Below are experts of layer 5 (counted from 0) of a mixture-of-experts language model. Rows are named router (the router's row for the expert), up (a neuron's input weights, with its number) and show model dimensions 64-127. Each number is 128 + 32 x the weight over its row's rms, rounded and kept within 0 to 255. Numbers have three digits each.
After each expert's rows: a language model's description of what the expert responds to. This comes from a sample of Wikipedia text that the model never trained on.

# expert 14
router:125138113131153150069138097132159155121182145166110098132175125087107174117179143140118163177141143153130151117143137125119189113121148116112102183101119165088148107099079113105137146138094081
up0:117115153144120143115117116128132092124123110163076190208113165131182185113123092151175107134173128133069180108105132191110144135133141115140065105178155103139116082164061128102124110140119117
up1:097123154125204151119150107185111139086148137121072133112099125130145110100133124083154143138182114142110164131103172102151121179105136125090116072148105159100153120137123117143108133149135142
up2:118136136119099092100107109081156111127147123179196068134147122128145159193091089114128163179126121067083136097073110135125093148105117116103111088144098140091110058137130157111129105109122113
up3:111102082122156080067145135158121147117146193117114183069119157119123096123181077111176172121168145130116099199070143149182137153159141178171149126119108117148058119109125094153127173095138180
up4:105140093156088176140098166163180125185177104144072179140090108171154147110165054135115155077167172133088148165122102135111103157160182089128083106160124073135189132115149108172117108146165133
up5:176071140141109111135158146131135165108144124151129083165070123095160164129164155134150094135108107140148162154059123181120082140101154131139170090158117123112135107124107102136152099116175119
up6:120085116129145161150151065165108054126098107129079133122104099100122148146142115106152079125138111156149100067137133106125051131141124140111130157072111067162089138161089087109174148167115101
up7:109109142101127140143076173105111180128167112140150151152162118085133151123168110141127140102180161167114106085219169090052091118079124112133112183120119134072142155139108140081083140154155113
up8:126086175102129095142137109101176106163130163118107142116137096097128094096161155141125143169116146150149142111145156090129102178084138105139130072114095101163100120090151078118140120151093103
up9:128166140129084111131095150146117060049096144132129148141096139086169112123136135070129160160168141080095104154135090079150148159146141122091152181058143167077168085125137132138114135157144119
up10:067124191166160112109131156156146140116155178066079121114118115124116092087144190131194179131080157103098127174128174058112168126164137081088157169125113155085135141074105123161128097089125167
up11:079128129119160118109130103195087143064161119109139165204143139121171110099172174126178152098213169155121094138104165140159164104125097154138097149092108121100149154125148102131078143139162089
up12:128134163139100179123177180067157138116126141135137116143137115117081137140141107127119180124152170165102151134090108142148150063106043148138070173139090126162100187133129079050138113129107173
up13:126164131083164148076113201096122135176175138092123182153112095172146147139128149100145088192098076108158121132080142146152139127224179161127118128141122148084128144151110082145157098075148159
up14:141139107146194123068131119104145063106129104148078112104116122118082118100081138177146125153139174161173129135198127118121102101073171145098142113036145134144145125138128123077192143164125100
It responds to: Commas and function words inside sports statistics and game recaps, plus military and vehicle nouns such as rocket, hp, touchdown, artillery.

# expert 47
router:122120128108105167120147203102130138134145083067152173106135134096172105095077097151125178078175124111146135143134137125137132162117093129145142138118105140104136060163116079155126119128159106
up0:127165123099085165102069086169137116107114155146144111129167150112164147081195078144165103122064124142086159111159141170176159139110173180177146106136168111074129095179167131113112121140168155
up1:119109162145143092124115085045154166066161098145148093084115157155141112165104200119103146070108133114185136125107114165141125118116077137069104106108095149095097091153162103113143086111067049
up2:076175122134177133132163112176154132073098213085161153119158132072122155066127085164091127157140088140092129105167102149152176125141122109122147139065085129112147115155157091158068134138145121
up3:119158157134106113153157146124109177101128126128148156079154202131196136117090130084152112186126150154102098103161138148140090140081180206159157133164130121175082098176123083217126160139144127
up4:122093090131158097092120108181091062154095093112138047122092091183089129149140198166173088101050155202148115155159133160153123099083120112107171092090128199178074143126091174158084157124164165
up5:116121165125146151125121106129176118142139168087109073146159092150136133179136143133078099077182129125134084170175136153077093156152127136157137090183134170177143120117077102148137091206126159
up6:138146152095082141128134080141108161139091194099103102104151134099107091121124161076150134114146128137083089058109130077136111149119132176179154114116113136120111066152109161117179151134125164
up7:121079074142182098115121167163068130100071148137156080123087138148187143082089106096177172187113174128108111115062134129109090186160122136153064078154139137152167071187134095172122171113103200
up8:132111148087124098099103105137097156110143104112193152145080149138105150119150139134132181083185070138115118139076061105116134116070194123132066115113166135161039122130144134146072131188122185
up9:122136151098140084120182132099094124097151130100154141103121176032126112089078077131145114155132127130133077100082116118109119171101155133135113139167145125150136107145089064134067148118061117
up10:124100119118077172116148093123133117099164116134234143159134218150130185148098145053138140156096080125151155165121141093135117124130101123145123139095145122122193163100108132117117150165042119
up11:094155140170103144121111152140108148117155148146117118099129097070158113167115132083102141061123078105129164129019135122092121089094122108157166126194078085095132177096157156090127149121156136
up12:157159129152137083168159090096159188094094125102102113066105131127119116145126123148115146112117098099114145095130084086138130144142149121157128122161103105155135127129107130145097102134105160
up13:178095134181158121149087098109086139077116089118157114123095162108119095083204111140155110115122123116142141138101131099125135148072148133118131105086112190165166142099142048090177122166177148
up14:138104135118090078132173114180100135150075183128115155100066136158159134142095079162142119137137141130101122088143128132100138119116114084131061206132101140141110137139128162050165155191117129
It responds to: Line breaks and the == or === marks of section headings, typically ending list items, table rows and paragraphs.

# expert 20
router:148142104140121122122050115164130100095109138168108130151118122098101141180089095122111132127123151118159129159126096168085164122200093093074114149133146146115075151067189143119135195150095131
up0:141163121156079120126106125172077152138099078111084147132158099087151119145165110140121193131135105096178157064125156169177116073092150136142129104158149172150118142124143100164107154092122161
up1:150133176125138186085178129166090099159158109136141114123103122107125149089069188130080138145097103155138164088130186131090154138111055122136130110174142201104092140165097157144099141187142128
up2:130136104138144135172102174108115165084104090177126136126073147198094143088131114127091139138160089128146158117116110161180154098191168164096154184115142147085137156144159147141137088085135151
up3:116149131184054083185074123144119103164086072093141128130200099143128135182151090077113143153107093127161138100123077140103133127102147128085134042128120103138150124114201088124144118142177139
up4:173128169109207089145133053121129153128155150133157158181194125114160124137188124142124139122083153071097102146152103099154096108092154144072093184155114099108204169118145183151141156204137132
up5:165155147129135186082097151104107099117131199134150111150152070174124145095147120113134151156127096104150115129096099134102133129177109121132077132106143151109109156092145145126169073136119162
up6:079167129145111121084163180172149168170106141134098125163141041105128064110109157114111122103088158101154092141080132130130122162145122114137141066128098143122093155043164155124104016112163132
up7:177118170128099125121119132175188135107151194109129161112134118146171090145165146140123155091042105146114180131076120136150082156061085088085124129135120138101157132075140115199162116132105089
up8:145142135163120195142164110108092129096173195127156139118148112152116125091099170132133122179118119120202139101147149091147148089098105119164114103084170166071157140075140115059145163101114121
up9:119207125141118114136168144057130143091113110158130075108095061131148143126143134158175133175136081084119178168205113109098146144171066089100148100155123101130098136160117155160092088098124162
up10:158133098100097167137134141105120090129210140094085140121180154129134128129122148069090070103064110188147169150078166156104117180130121150171149165114094082108046128127170077083117142158120128
up11:177144117177152098115091102108127203111145091160125145178080124146143159063176160038052163170067137121099129124162107180153140101116101157126105154156106095091130103149167099122076091160114132
up12:127127114094082178137153134091155092176124126141071090126085083112128096105065127135116134139140070126067137209096129112148098141159104054102128130124142167149195186184138153122114133089153091
up13:129156135169139105119135098089112086136092078135077114094116116135106075119140155074191152150148117102152114160113067129121046134099138153129087090132110109165112112134142136103152224157131152
up14:193099117136123116131185135065101164080162159125036129170111110134125100107171158141147104146125111149126184106067112140145104120148074080116080121154130096122146205123102153133198134061110132
It responds to: Past-tense verbs of movement or change and their particles in narrative, such as moved up, returned, died, crossed over, passed up.

# expert 33
router:166122160062146177098131119154145164116120109137189159109135097138159115082152159160108164070121093156099143102167071124159099109109140164124123127100189118104138168131107105114104102087149162
up0:132123082073136075124174117176107101142114150145139076089084077122088108114133135157138098143043155127124069174159113103136134070130138119134135132151109127107152154141185184135142151173129092
up1:092117118123108116177143122085084075101177155129058101077128141077164139140115111104140059114123137104128121135087113173106115184085150153178137107121153116096079102161117129095125181143146168
up2:110160092142085152103098093182142188153101165104141135119184136183181124113153107139153171132089139221157124155112103114074119174111163177140105115116103166141155109152142119129134152098112155
up3:110112165137132155098109068122102167128127130156127105140115134136164124102104083153153094097172154215100137106133126109130078131032108121133096117163138133102046086122100129117119149149136107
up4:124081104107132111204147109085060108157108099137102181155089078131091128139138119070079144110133117136145123092191117186103068161122134148171116112111184119095162131183163152165158093125059107
up5:117135151123148159128102138144106150137122120107170141131081073140152130146135088171103120148115159125060155087103124103116125179105160083057120079082231146193109128102140117176112126140111128
up6:146158136167151210111212110145170115159139146146097103157137114145060134117086153108122128114171211165127125126151105111195142051175111126127193107125109117165112165144123137130109128137153074
up7:177186121120112077081169087164122059128145118116114085123133164159130132138114172110122108104091090140147149110115103097119168124068096133106139161166122111124133078064163131100183090191189058
up8:115145138190090118103211174199101188161170139147098134130117135075104134132152109083141125094121139148128149131165111130149131145077142101139053136085105086092099127108183106095158102116103094
up9:141158132134168085125120130176124107165146157128088049160099144151178098145146133136134051166088128086181137152109124150146106056194114119106137094141126176117117118107119108130163116201132164
up10:130132102171110131125097092150154153102110100139200157156173165140162083151120136106111120157079107186159136133131188183116092115112074102118148165131110152141174084108150098181075103182044086
up11:071125182085172116167064074146096101221151113113144118179094149071105137128125061154145099145162106114085145158130100150134135105103098118165104147140132089093052147128106101191114087161119136
up12:121075158112113090102101131124141124110157177158131130078123106129127128130176153106139080130141142147115131136119140170135127126151182090106068094110096139107069131097098131051074101141163162
up13:145096120157179175142130122107210078112156147053163134128101143124145123145103117147050172090134087133124146093129099087121104088117104080131155102102181164207120112148096155139159143137101162
up14:081131146124102093188140151145131117146129136174103116140143158083079087105126131129100184173111107098080139149186152094133137110137186164079125165109091123117141140102138091148121125132161141
It responds to: Commas and the word in within place and taxon descriptions, such as Podlaskie Voivodeship, in Poland, or species author, year.

# expert 25
router:130177079112152117136148083143118136160141147183190090087146129123102115129123156116128078175124139183151130058190158101178213160068144126143090106182127132173152126173082162104139129118114093
up0:122099144109140139140099151163117177101206061140104082138068115101150129114164096179120110159149093146094148098106102145120128145134113089110156145125066099107100186132093133067152185116186166
up1:162143154205119081150171129140117094135168123101130158181096131126100112105099135154115133159115111071111127092167104101116154146114138082062193145083095099089124122106107175138174118127102116
up2:102136117089165141163057178110156145063120122151128175186139140123161106165188115129151056108176100118166096091169113085092125144113105097077147122102129149141088157152113131111138130147117130
up3:158197161140107150123108153200124161152092169135176122097173149121113083125107150128186171140150104138126117161088142123167132125124134173125136107137142149128184094083124096087126106139104096
up4:095122146078124124104095144109149196122138102072084122124077150140190186141169141109141127109145159117123125151101112121129075125204096168084148185193098083118096128133140178140118119113107109
up5:113062072137121162217172080145109139077130120145072130128127128074156134139118126066158143098156088092133172125135209157110120149106145105147169117156094170166082114121136120140160169152099117
up6:071086089109080074059161143140130095122136117153176149119061135118068117148139112124169114159117106143101131146092131116109104042178162181142109143092176153070098129138156123114168167117154185
up7:170140131140120164141167163085132153079104108141091179166104085101107168157156092109120146069159142083117074145120097130060094103157172100082117192099146134143086150161116140176122129076111149
up8:158122126198068115141132131204164123088105124111142156174121105121166108151175116073160118049124132082086131133139157062103130122182117076086153126142099077127109142144118127104138167169142140
up9:103076149185091163115124105124108141193135083128124141078183131187199132162156136130153105064136129028107155146063112130090153147192141107108157135060144114116163110089191160113125136097090124
up10:128162103107058139094104123172103132113123165116138122096197163176124120088125156111122164167139168130156100134138189172135145065173059078147097069150133132101102157139157140068032124095169180
up11:148130140128101158152127151098218146110111154117091120139171090119103112104046074121165096113129133120162155095110141105151121151120136163134209186138159143106121117179171114164022134133090145
up12:130113147146168159137166147182098082124153150116106160135156151126126133116128126157097138117121208135166090080085116195122118129137080105104233147119124079106118146164146187097123140113095106
up13:125155118101152121178085133131129105141145119105127129155099119138102173161152181127032120144117157094091116116113120083141122104139101153111088164191113123142123158075155170162123171127106079
up14:089097082076111108104142115149133083116126056135088081132139106152109204149125141154097086125145141152133114158101048141152076146130089142136166124167139127108122115134195128180154172149139080
It responds to: Subject pronouns and clause starters such as he, she, it, they, these, the two, and and, right before a verb like was or has.

# expert 9
router:137126112064152177155153161103148126159162072095110159150126124116153119073137157104134106140182120119073111141188178119137161093141099136141140106134114165079103090085102142198171055100180109
up0:178015142109111160088147138131067150124083111152181118148115136103135118114165144133180141149119131132089158133117085098129119134164060087119094127173125128079131133169114074104107125125124134
up1:142069110057170096101160144162113086138153156089146132154121148139117116078164150106143125096126124073111144181170146128184094115124138086134099134143174146119162092185184113159143046145143127
up2:127087124075102090186126178078088196085090140123109184122075183150129145128155134134144129108090135111174118119160115165141123117111109141118123112082183152117051148115137113178173100155116092
up3:110148140070124197158106138098127146086145199128090122156110089110160114092122122211098165109147128112175148157066141173147120125152095116167071110065150067110146108127133108087142148104157099
up4:046110147132192126138082080120093106133141119133179146142085123148166150134141196122170104100133143104077084149076117128140101080202084116168156151045160121093063091122118116189125104118177141
up5:115164179115085126112129129147087141198133124170113140163155126136131116110118131121103142150099174064100161088144167153209135104127141071091123134178144205055092117100139091079182130141148107
up6:068170123128150091109101145132089154100117142137121185154187111153142136113108108131156103114135101181183064081091137201148129143170097131132104120147141121154171088206120081158186102131150086
up7:135146086178122146128157146129146151159115171082109105129132113146118173090125149060106134113108135140185087161217102155110146155091123173090166106127115097142126160100112116088126176153118091
up8:138120125172175113114086113179166151159092153139111105089051161102161082149127085186149133128104102138136089119124151053103114084159131106107126132076131155121145083163093099158098147155105133
up9:183132097139102110136140098141100139118116156110166134123179079105135121093162165061110139098151106130160135146125145122154136085129189135121166163123163142114103201171125139121161105148123127
up10:116142131137164107176103165160128076142167153141109112122102144098133124120110113109112117107196121177124133132138099134123117073124077112104152121103124130096104110123135092158138117096151068
up11:039148156136146153162098090145141146176103108168108091154139109121125180169192133092108115113081089125077103119121157174132136142152183092132122110158133097121113185151114148141067135078119113
up12:089121169139145134132105103056163083128108118135138138121070182125125077066081128078112096104121167093131121118104116161140145075145186110161134167164168114103117156127113159112145127057029163
up13:148153157158112119116068167159194100102136091160094144173180167140119118145124108131093112072089114149058118104154136173114109171116108158158120110081075063134130162097144166113121145068097134
up14:096122156130114109125089081162084167081125149110095122114129164104134077123145104096109083149113086136137069083077150114141188121099113091142121116108083225116155125081100105125107096130099157
It responds to: Column pipes in score and data tables, especially after the second column, and line breaks ending list items or table rows.

# expert 52
router:144089177128160138123046099089163130085198122094151142146179120140102184108114110156188175083159138152143128182153078152156085168095181116119086159139175155120094110176091055101104077108147129
up0:046111099132110086148119121171086130156058092152137151171175178123117137103112161157105128125046116115151143135135149147174115136214175157071087183128151101109145072131162151133103189149097150
up1:141086093135173114053116121131085122177151099150229131153121124155107106123152155122133154118129088149117162091130119082094096167088111096140098137133105107119129082144042111107157132176133113
up2:148134128113104111127127157180137108088162137107116153137095118158169092125140183085126135090084087144106134179155124189172056109064133114121146078147165085112119122165101064102067106091131073
up3:114157142155138089159235134092119098135065179118123164093189131112123168094127082127081118188138134157127120069047122093121146112133137076169117173145141104166153196124118108122109082161181094
up4:125139128098113191193134126074132107130107135160150125103161172172140043158110177094115152140170142156114171199102103154106090126147129172081155167111094080177139186082113107085091181111129139
up5:194168154148125143085086189112153182123078148121201118160096128144126124162147140118126102126143126101116086071145149132062110153161101173195068124139100112128150189119190140096189140147093114
up6:127101137173101078158143073125171049162174125111132125125133113107115134145131173117170138086183210094142127121121153059111114103059174134119128094139147103092080103154097144189165154157142097
up7:129112119161117110118106171160059111145118134124138168119181146152188147157136167158181121160127098154128117109163164110064114104147110143147135116171103130118113169129102166098116153128131208
up8:095118121098115162178105138133115159150108130134115182110140143065077157157123100120057142138092151113113123162145141145156142086143102120172092146153105147139112177181143118121068186106131168
up9:135140099153094147095161157104110182119084102111141134125191143124161132120121119110183119117141124125164130122107131116114201123166094127080134106174105056130138106076133141091146157108123158
up10:102095107129160182131149094137085104167126141112068186114180108127130199143113122159092184162141123149136106120155147115141165109085112143102104161086140062124179127146094114152089159115131081
up11:114107118137112167131142149190083192140122139090198121081136138180153135165089146159078123145153095129144134130114157113096174112181115179119109106165101099143123153171134112118118101142099097
up12:156117193168132135078125092138175187167164108168086118187073093106064098123086133148073114121147144132120158101226131116092155153115103171120126071123131114137115098084134143180161129094089117
up13:118144101130113156136182149068127159199121131163173146158118109120106097114136128137120183157151129161202114172132161143116090182157098096135160194121150099142148144080123149171170077144107131
up14:121146117209132143083137148218189105034162087117146130130112105132153115113143108101092122164099073141144152151114117125140148107152127161143111121167176158082137087130134148116095167129187186
It responds to: Commas and conjunctions joining clauses in biographical prose, usually followed by a pronoun, such as and, but, when, because, although.

# expert 19
router:165125110149099112083097175172135113184169155134170115098114147099145158107163054176079100067146129115099112097068138115147172111104094114152183114104130170176134144105179110166068152111105145
up0:154113101136148149142075172167148180147136088096183101136156133157090154138152120148101193157094138099179132115121169149131128076145120106120188076129127116142132096081085138179109189167090114
up1:163123149065157129063079139153140123115126144110122133057146083153187141149198112104155093129143166124107124148135090167134152151139132115120171112128099120141145145108117145127120139150113145
up2:135133092114146135136152150090105124111152147108112076103112113094131091084071122134111088112201081149090131099064120143164121094084091116101139109146200096136095185117166126112106100124089151
up3:153087107135168115142086171149102136144137121123128137131110076097179131172139078132124103118133108134122093108186124094076138117175157143169134089115120195091168156123103128115166079124163097
up4:129101082120079142084150158110082109148135176129207047091113119102147169079094136152124123045153142078124160124064176107161227124136128096175171128124155099083135163200106124126092172143184069
up5:107158157107070123108125117153104177127188116103097133146145122169150174113080119091092121099093136099103052149053110059148154127116104131125136159116083149146117153104080145131178146139095145
up6:085106142153140139139086128163208153175162140036126068103136176146105171135137076148083127106127163117145159133147099128091104129149086069130119131177107052128100092093155141149127117107163159
up7:107115162181133137131178091131112132140071130158129144151149140090113113146140187152120126094130117169094106125135124112179125120118141068085125095162161148139099145120169154125143131158153200
up8:151102154127115166104102113086130125117167154129123099102130151138158149044111134111141153073116120140137067170118075102135219067142128112124090132142155072100141186170164117107126169161208146
up9:093123155092127198139093136138172114160105171165113149115149083138207117188130128143143075120171129180127116130089122072081095111171095136102143124076136129113123081112155159126161216152153129
up10:116111086080091103109098159138145142159119175109119102145128171099135146110151103107136120170149095120040110126142104101091148165150120099152133094119187099131101148143085183100091125125114090
up11:160120139116124050116033137145141093106129178138136206118128139125099167123179113166106136155144106200144172105203127150115071107097115106172153138071100122075130105089150161164133178197100161
up12:047093111093097178118121146155100102107128165179128153132157122127093100113205151160133133132133130185142100153077139106125117158155118170156105185144173107079131106079178099184091106124187121
up13:117160076197168079133178106130094101158074124127126072134135076149109116202166129107159153130154095096136050103106125104161169152152092158184110151175142126145106135048082142105134088171079062
up14:139105115164119145136165141168152102115126133151137174115180167089138112107124127079119156088103073144120123190140166114170137068150098140170086174197087127072126104152122139134083115131084147
It responds to: Word pieces and accented letters inside Portuguese, Spanish, Slavic and similar names, e.g. Júnior, Fernanda, -ić, -ão, José, de.

# expert 18
router:146177133098131118099125080157109126152162147173164092076139154103094133119096163167111088177114141183140134062194164099169163154072184119160099114175130128182139115145086129127153163137140090
up0:175139105086120123162129164171087147118070098132069125158117113116127115155090130136086132139116172154101059180083155162137158149166107097137149107147159128114097137153170137152087211128087146
up1:081129193104143162138135114157095144132075145153146100157137097124148152131117123163111077071157136130134155125122151132144171127151081136093100141105134131108086173072131121137123131096168132
up2:118119153186150115141183215155119151103117148091102135159153101106183180113149078127177139085149101118119159076126076133160136088113125113099140169097103112195141090147080103085125121134117161
up3:117085126131112133129124177085138111155135159117113180114111121088123156126121097145113087160166100104124169161123098070141142117139161146054104128204159059135120119133115137091171130030129106
up4:167114120168049129107115144149145179134117121093111125118133115158124116053128102126125164161094112078155153098058102168118126140122169126121094191102079125118126112107134159164167089159123099
up5:084107151120109113176148142074169100062125128138157168159132085202143138134128123128145128139083128161126151172068126120147157142144144132137164121137125152096124114103139166096128148094096151
up6:128104068181107188090095128161155126063144157155080109145149172084111120147153161068148121146143132072137179136097085109158163165079189111142125156122093097105122123095096138118167103088129084
up7:195152126107070193103088126136097158136129101043136126133162118142177134163092099140129110152161159104135124175102156109114147073133134138098129115085190139156137182146140135183114089148180136
up8:125078110124093082126117092111128109149163134175117186109124180112113124126161147103097112122080166118121089058178089160080119095120125166080149093142073206188099201135157143147132120160102125
up9:129136139159163190050085100072126147173185127152089128132123100115118113168074178074160128089194127138155180165163134107125140115171116135112160114128103177141075155093153156110124150165085178
up10:161136160169113113151097115125078105097040111086109136099118142182103122087153180128166139079105102148160155158125176148125092171082110130083149140118184087145152125066209088115131131104115080
up11:083084134085118161098208157097114108119121143137057145163166117154102121137140155158120128098151118062113182194129118064097146065154134128148089166081103122122156099172111122162093132110136108
up12:121062144124106124147133124133079056190134151163166161132113171101112106160123123085132123121116103146145092151047134158126081097077090177114137184132167153090104142062141135117154152133135208
up13:147062162140112128123129115092144083133151078196120135127151087156077099157162160142088125073175158094088092128100083138164195143123126112097133138114106156116085118132145151119153102169128070
up14:046117107067097132089125143141134120208167095197088112143128061158185131077112119127147083099110152149079099110203175171123067093092105128112130134119133150102111162159118110136155173166123104
It responds to: Commas and plural suffixes ending a noun phrase, plus subject pronouns and general nouns such as patients, animals, cells, this.

# expert 32
router:162078115108096170167075136097172056150074117103083119166123195098116185162100048129179117130127143074126117115093150140122143127189153133087136153117145127129143112160110131128090132161147083
up0:141159179119116123150113147100120127161190106122102113113123076175093116078167090107088131107077170086103165108096150116136136129080105145088079115132157107128116131142114125130063117109119151
up1:179061147123139101137164141124145112141122142151122101084047116083143138112162103067127115111133084139136173095121139090111117133145138117127160124119140150100138113158122116093086123182056132
up2:098113141168120142108132107076069149149141177134125113135115127219122106080208114112153136100224112187173130108095124138094124142140172164108120146087086113116110096115157205161095126142177098
up3:150116084104118149164112145144130155107144132130126133119111211132107162191162151060133061120129111113103068116162153088114098116167071059158113116165122153124115172149108117137087097120182088
up4:114134151106126160149142171100120122123128096109134173112129142158144172126048110148105048122108161102138136137102096114187093153083133087112078164128134133135161157091092062133153182115167187
up5:123124097152113115119042176119101195102121095116159082133112121093145160149150148140168078130145111115150169160147136122165142154111093095184070129128107105114143119149098132171122102121075177
up6:143107138141133122152131007144110146124148101187114114118161136106179140135143110165085135137145135086146136124144108070075127115076098124169126094117125136119120111157107132126122058157169099
up7:108112136132164123100139103120053135132197058151130072085080141076087118130171124125147124157074107107096203116125139091109103103152076124113148079074143098106137026107090095141126123204106117
up8:110108029116116129117014095150159125063087087198115127139109127100073178170093111066142112131054145119148169133100185134186125116076109155186152145143124114189082082141096101090103142137117110
up9:142130117091068145159129120150108120109193158110119090148147127097114073171140117115101112113190170189083150116124114168152159142193116125124161077154121160141129141227125142145166139124176114
up10:132133131141144155050076111107122155134183109133137122119110157129156082103146068125098122133117101163117132062114159107142147133121114160097121058103151067170213151123122121136130105123090107
up11:130042136107116114176133090165136125053068163138117115106171094172130103115072090186138113180083111088163157193139110140168111113101160135146158097134155145109126151117125109153154109142115142
up12:075142120114130068075133093119133096102082182085126127098094126116115106151145082142095160141156148163169113149164128099157078169180110086112165046080082112150137127101133121140128118127141129
up13:158145112061138105136077145101088154076110154162123151209158152095134150037158111097164144094100173143097087116157176098177077110166171113126142154149137102100150093114099154152128147171183108
up14:115178163085148179097141158099132097150172138098156047102159161132152191117152128139161164138127107103097099104151090153137119087097108142149151114113106154139174137145186130120119140161133158
It responds to: Abstract nouns after an article or possessive, often followed by "of", such as role, evidence, success, ability, interest.

# expert 34
router:141164139114095127178116178092119155176133137096120142162159157102140100094171133109131119042176103117084134155165166123068124100106127130120110184092171160126166147104083117175170081121163180
up0:085132143039126122215090138180103143171140177129146088107101086148135094106142130162185111129102103117137129138116066094125147139169135160093151130163146115127140104136110128096148086139109162
up1:109129123084098139217128101153138166057085133160093137141086117202126141070118243115156114140105056119155175128090112084103149132149146125110154122132145079117121123101167108161108144170119184
up2:105119144126143077167163149136124119099075063112121125141083088134140114172103148150087170147151125152163157053090120106043115168142189087120118151235067110159116112105131129064161113166114106
up3:117194074131105161133145068141110202188137120138115128107057158171077078123183167106119122081139103053095079119142143144157108145087176096149139155106145135132110113166109112156132167145119139
up4:138096093136110110091132109113100086158157071095152116185182140129188170091129120140142090105171152128172127145177198144172113115210101111139171147139128204161162125128172113097122098193101105
up5:153106121138134124130144100131132133091114123115060151156157104101228082072155137143171123175122134106172184137123185117148126128185140079085142147110151101139164144149096144078147063106125141
up6:100177117147108167147157119167161178137130105130151104113141162108115102106104130166162121102126096145125055129176170145131048168109154151091144102113132107150148126173113120171129118105136129
up7:169127105100109126107141088151107087113184158137141174149097190151142101106151139202189112127157120134168185064168142172125152078107142086185137110138116130174077019124177112127108168073113170
up8:078129135142146115118176189149092134113148152129172134011178128134138133146103109122159204112132170080106224111173145156180141157159079085130110137101101156096202099102062135115094110155132175
up9:178092132131099165160131206095135147095077129119112148122132091151129138101182164169106121137175136196104072159128112180094111149152097118151062140091098140107122138093137086110133129102128156
up10:104162118193200125141141111131154132115130120129100155139105188128099170152108063139139127198158131165180056160181078155156097173103160128120074131111124142113129138168126120116087100119110093
up11:163131096062135163163141132078183158108161117129119148103135135145121147159125129106151161148098147101166111127164109138181154152112209139164138154149166153171092129162100138128130130192114184
up12:075093164122130131119169134085139129115111134133161160103104148135202171164129131129064134175085131075101062157153076102113144147143145175125130141152148119148187166108149159141137113130148132
up13:106155212118168169190169034125176151192107160109136106081147097176077177124074174158092125133129098126144095125158166178143130147107100120127140133160136166160128146142112150081159108152114139
up14:135113147115113104172122179088101178126169122172147149157158120137140162128117137098088110091131166085139124075066116163113112134178094154184145109131181156135113073126185149150178131149107145
It responds to: Line breaks and == or === heading markers where a section or table begins, such as ==Charts== or == See also ==.

# expert 13
router:152125122143157135129081092140146124113152121137164095125110097117093091141068034184068139122108096119112096062189158196160110155172107150148169129150108100137168155106180143139123147149147137
up0:078124113103111141136114153137123124131214203108135161123078152124110103105159127127115168120146119144147140058131124138136118114137092142124082126149139101125196138103123096125164061155111141
up1:128124096107129070105144146155163196100137176130136153121127123148124102132163092136121158132132121144089160160136131076104130064135153116140150163102151087132133117120127090154209129145107105
up2:085118114173105095113103172149145159138100170089172152104133104095161154117203111127112120138151119101141131183161093106085089117120094087074103105167117129104108190120135071129194118111122137
up3:150127115129164125112172121073104113162082139131175141122147146108170132096163183120160165143109125117099091106108141086160188128172161193089133146134087055156115119106074107123147158141143094
up4:119140131170137143174104119134149158130157131183083160087160098186142145118141090167129113159146161126110162139124126135125128151169134083211180148148155159136139117172129102137137166102022072
up5:111167155132169151122123206114161117135140172096095076153113149098134172107149097118127134184109176105083093141081119156099119162100136098142155151097120134153103096188136148107127102119146131
up6:132081136155174100127135170136210040116140108134101081156153123089088118117157090139156126123141188063109183137177164124178089113196103120128120126159118181084167130087119118122159112123127137
up7:169148138113145127126120104149156114064068054125063081181066117192109162103165132122139129054140122133197117075178190167135157175137120135160117152132104156141155168182144118114105136130109128
up8:154143100126227163121098102125135152123128101147176150143106137128142138178109112093092114135163199091135055136109108080079112135156111137126115142134140081121194186154127127087166133169088097
up9:087118092147128162141123130115118074063149168177033145183137131129149068127125063175115149152143126058188142083106076119122136134126154140096140127112148098118165087152122126094075189186155108
up10:173109143120095156098105104093067109075092102098104148156166127107104134120114099118153170156172125103113135146081127108166147148146071076168111136124081062115063221069150128079123120138188183
up11:120130155132120111107073184099171106141154128147097209126149150147115125155079094099161131141133127103101110109160116120128146137138133099117093144176086094138145159123120116073091071122038122
up12:147134135123123136100161086129092092155148151124139141151084157112158153156133139110172153099139049227157129094112152167160066142176142123149196159198145166076172112123147111113132103131170136
up13:152086130079143179146140110138083118087136129146097096121100126080179107094191119120093185128093173119125170159089123138158180107173067117102103168132070192063117099132116119100115135113185140
up14:143123107133137147124148099087170158123117056119162126095095162128184149070109140123123153109132137093144132211150111068141135149181097101166135196167150115117119131109115146094117119173115135
It responds to: Short inner word pieces like o, ro, se, ho inside longer or foreign words (vi-o-list, cor-ro-borative), plus known, able, been.